Experts of a small language model: 32 SwiGLU neurons an expert.
Below are experts of layer 2 (counted from 0) of a mixture-of-experts language model. Rows are named router (the router's row for the expert) and show model dimensions 0-63. Each number is 128 + 32 x the weight over its row's rms, rounded and kept within 0 to 255. Numbers have three digits each.
After each expert's rows: "comes before" lists some tokens at least twice as common just after its tokens as in all text. This comes from a sample of Wikipedia text that the model never trained on. Tokens count by the router's weight.

# expert 12
router:099157125092150167147142156190064119107136151103063133166120076148141109100170104044133139076105157150090111104172065133143109123127158074064144127148154093189099094160179078130167136155097151
comes before: " |", ":", "–", ")", "s", " York"

# expert 7
router:132099141160110133131109134136150160092094166107092128129152107109119040150148097100109198059172145146097083133101095149156084112118143160130115068123101132107144107134145094185194149134088195
comes before: " |", "\n", ",", "–", ")", " ("

# expert 68
router:131204134153071186080064106180087163138102179113100178136126122148148166088202169162091155094134098136052133130147061113148138094137114162122122098154107142128119129099112124129126081124121114
comes before: " the", " a", " his", " be", " —;", " an"

# expert 6
router:093194126150088197084120140115096150106132161128099130138099113204114107162115117109107187058213059100141141102110121108136072114133140158129155134080185129175092130182183109172130161181096143
comes before: " of", ".", ",", " in", " to", " and"

# expert 57
router:077101129127060125143093171160161186102112102157164165099125164133146119132149166139091179081133143153156139162165107134187055115173168110110104177105173104175050069085121093155119123124135104
comes before: "|", "-", "\n", "==", "The", "==="

# expert 0
router:133127133155156194140070171177170113129095179108113163156089085200138095093149151122150102149181106146144062149126085095122103117145098106099179082144118075104125076103164082153182116105086132
comes before: "\n", " The", "0", "1", " He", "2"

# expert 73
router:094133168105124155160159135184119120120137148118120133160140115171161073083154181092149136082070098065102096170144144119154135100137084081184098114146136107162126101124147103145129060111093092
comes before: "|", "==", "===", "The", "In", "″"

# expert 71
router:069095131166038142126134122126118160123093159084091119180143148107098124115162134098114186136115148119090066203150157085184076094124176147167136159139145127090114117103121130206146131098105122
comes before: ",", ".", " and", " (", " in", " are"

# expert 56
router:101172186113051158129122119175112152121106115168076122144101097120152138087155106145139205146102105142133100161142150088114091092107109064092143092124152166113111105107106171193192109134072134
comes before: " |", " 0", " ", " 1", " 2", "0"

# expert 19
router:111126148172040177128157115131166161127113119083111065148108117176126101099181138141114154129122069115107113164144106098096132060178118118107137111149132083144111131148074154161167109110108156
comes before: ".", " of", " and", " in", " a", " for"

# expert 60
router:129137098154090143120092160212116090172119159118079114116087095141150180149078127175151234059131137144137104142177117114166099084143172036065151152136164126128090134097118114216167141122138110
comes before: " ", "\n", " 0", " 1", " 2", " 3"

# expert 40
router:138142169104113128112097153170159162052170161081146146103175074141144131118146140076143116117176106122146080134156082146106102112118144133182133125099092118112110132171174048174152110202097119
comes before: ".", ",", " of", " and", " in", " was"

# expert 32
router:128130106096036192155133131130153147102114167125126099102141081176092130113143118100070156084165108138082125074147094106144145141180101166168124046144107095176115139132131163182182093124074168
comes before: ",", " (", "'s", " and", " was", " ="

# expert 69
router:081191140096122146088111099157114127099124097113094140171145152184139139107118127059109126123144106144137093078208114120166116105186104110101144127156101080117093088178128070193219112177107086
comes before: " of", " was", ":", "'s", " is", " for"

# expert 14
router:103152130101125174136132119202070115111134127077139159133123076146161083107135122162135161159146116114119115174093102181157146148142140098160120102152129110106088049104127116129149095126085189
comes before: " the", " a", " to", " that", " be", " as"

# expert 77
router:081138125145098165125100135126080133177146130150048062153093091186152154108142115166069116162134136177081068157125151100168056138107141135128152125123161119144126091125160107192143131125124143
comes before: " the", " a", " his", " its", " an", " be"

# expert 42
router:107123188100055200121033139089156187112095152086159140118166098159140026097127126138095194127146146157165130117113095132136094108114175162129083146048120123138059121087103065119131204160121139
comes before: "-", "\n", "|", "==", "The", "In"

# expert 5
router:092158107109101137138051090185074133172123142122098114161116089139171150115137121121133158144171115149098124114123085137161100142118129131079081061089149089161138078167102144178157092129080090
comes before: " |", "–", ".", " States", " years", ";"

# expert 72
router:098151159093139140105136114158198133100117156148107102171072086125125105158132128094101167102128120135100100114172078096118071158099120091100136091151182169134098145156114125191143126121106099
comes before: ")", "–", ",", ";", "),", "s"

# expert 53
router:162150165145096142139094099139129153088090147082143154104193117140115098151136109150154212100123129131078148137167064125114088140120131108126076099127091101201133105178144052164133109174120129
comes before: "\n", " The", " In", " He", " It", " and"

# expert 26
router:128145164202100173122092126113121172056109132106109120174140093148150094115129135111101151157157130119111074169137136139152049111092189128167110139080102129162138135137118078150119140155119119
comes before: " of", ",", ".", " in", " and", " for"

# expert 49
router:096164133114109126097141161155108144161092130158089083161075081174140113142178102115114141139140094090111085168140092114115098095123149106138162069090156115114139066108103154169195110127120117
comes before: " |", ".", "–", " 0", ";", ")"

# expert 10
router:162140123133116194103110146204120138132126161150110152186107099160129073120209177113153124093155155110121094147172105106132135114112140129133141115101139116109117120115126134170125090089074105
comes before: "\n", " The", " In", " He", "0", " It"

# expert 65
router:151118116117056183108084157218096097139127151057112116131108098152149146132135101151137172075140132126156126151175132134154119111120155085084114149162182149166148114125110115176127153152130128
comes before: " ", "\n", " 0", " 1", " 2", " 3"

# expert 79
router:089097119124105147091120171142139115097087109143123124186117051141125148116134112066123182167117127137093118137159070141137131135139066104101128064125140087109095043138187111141143105148090163
comes before: " |", "%", ")", "″", "′", "°"

# expert 61
router:130146138123112190097135205150169145075113134093108134145118109151140129145120114096141160108123165120110140161114138139154122118193120153144110057146128089123154089142136101156146105102091091
comes before: ",", " (", " and", "'s", "\"", " –"

# expert 20
router:097152118075144138121097125144177190124100171109126144117149068109129097121153083149118125123177133100128132134136077171175138174113147129171048076139113092142109107111165095129141127090134079
comes before: ",", " (", "'s", " City", " State", " County"

# expert 62
router:113144165144121157135130127168110158103071125096164109137202126186203135141147131119126139092119058104104154170141077157153062138114113147112084145107148104166105151196109129210111142107132150
comes before: " ", "\n", " 1", " 0", " 2", " —"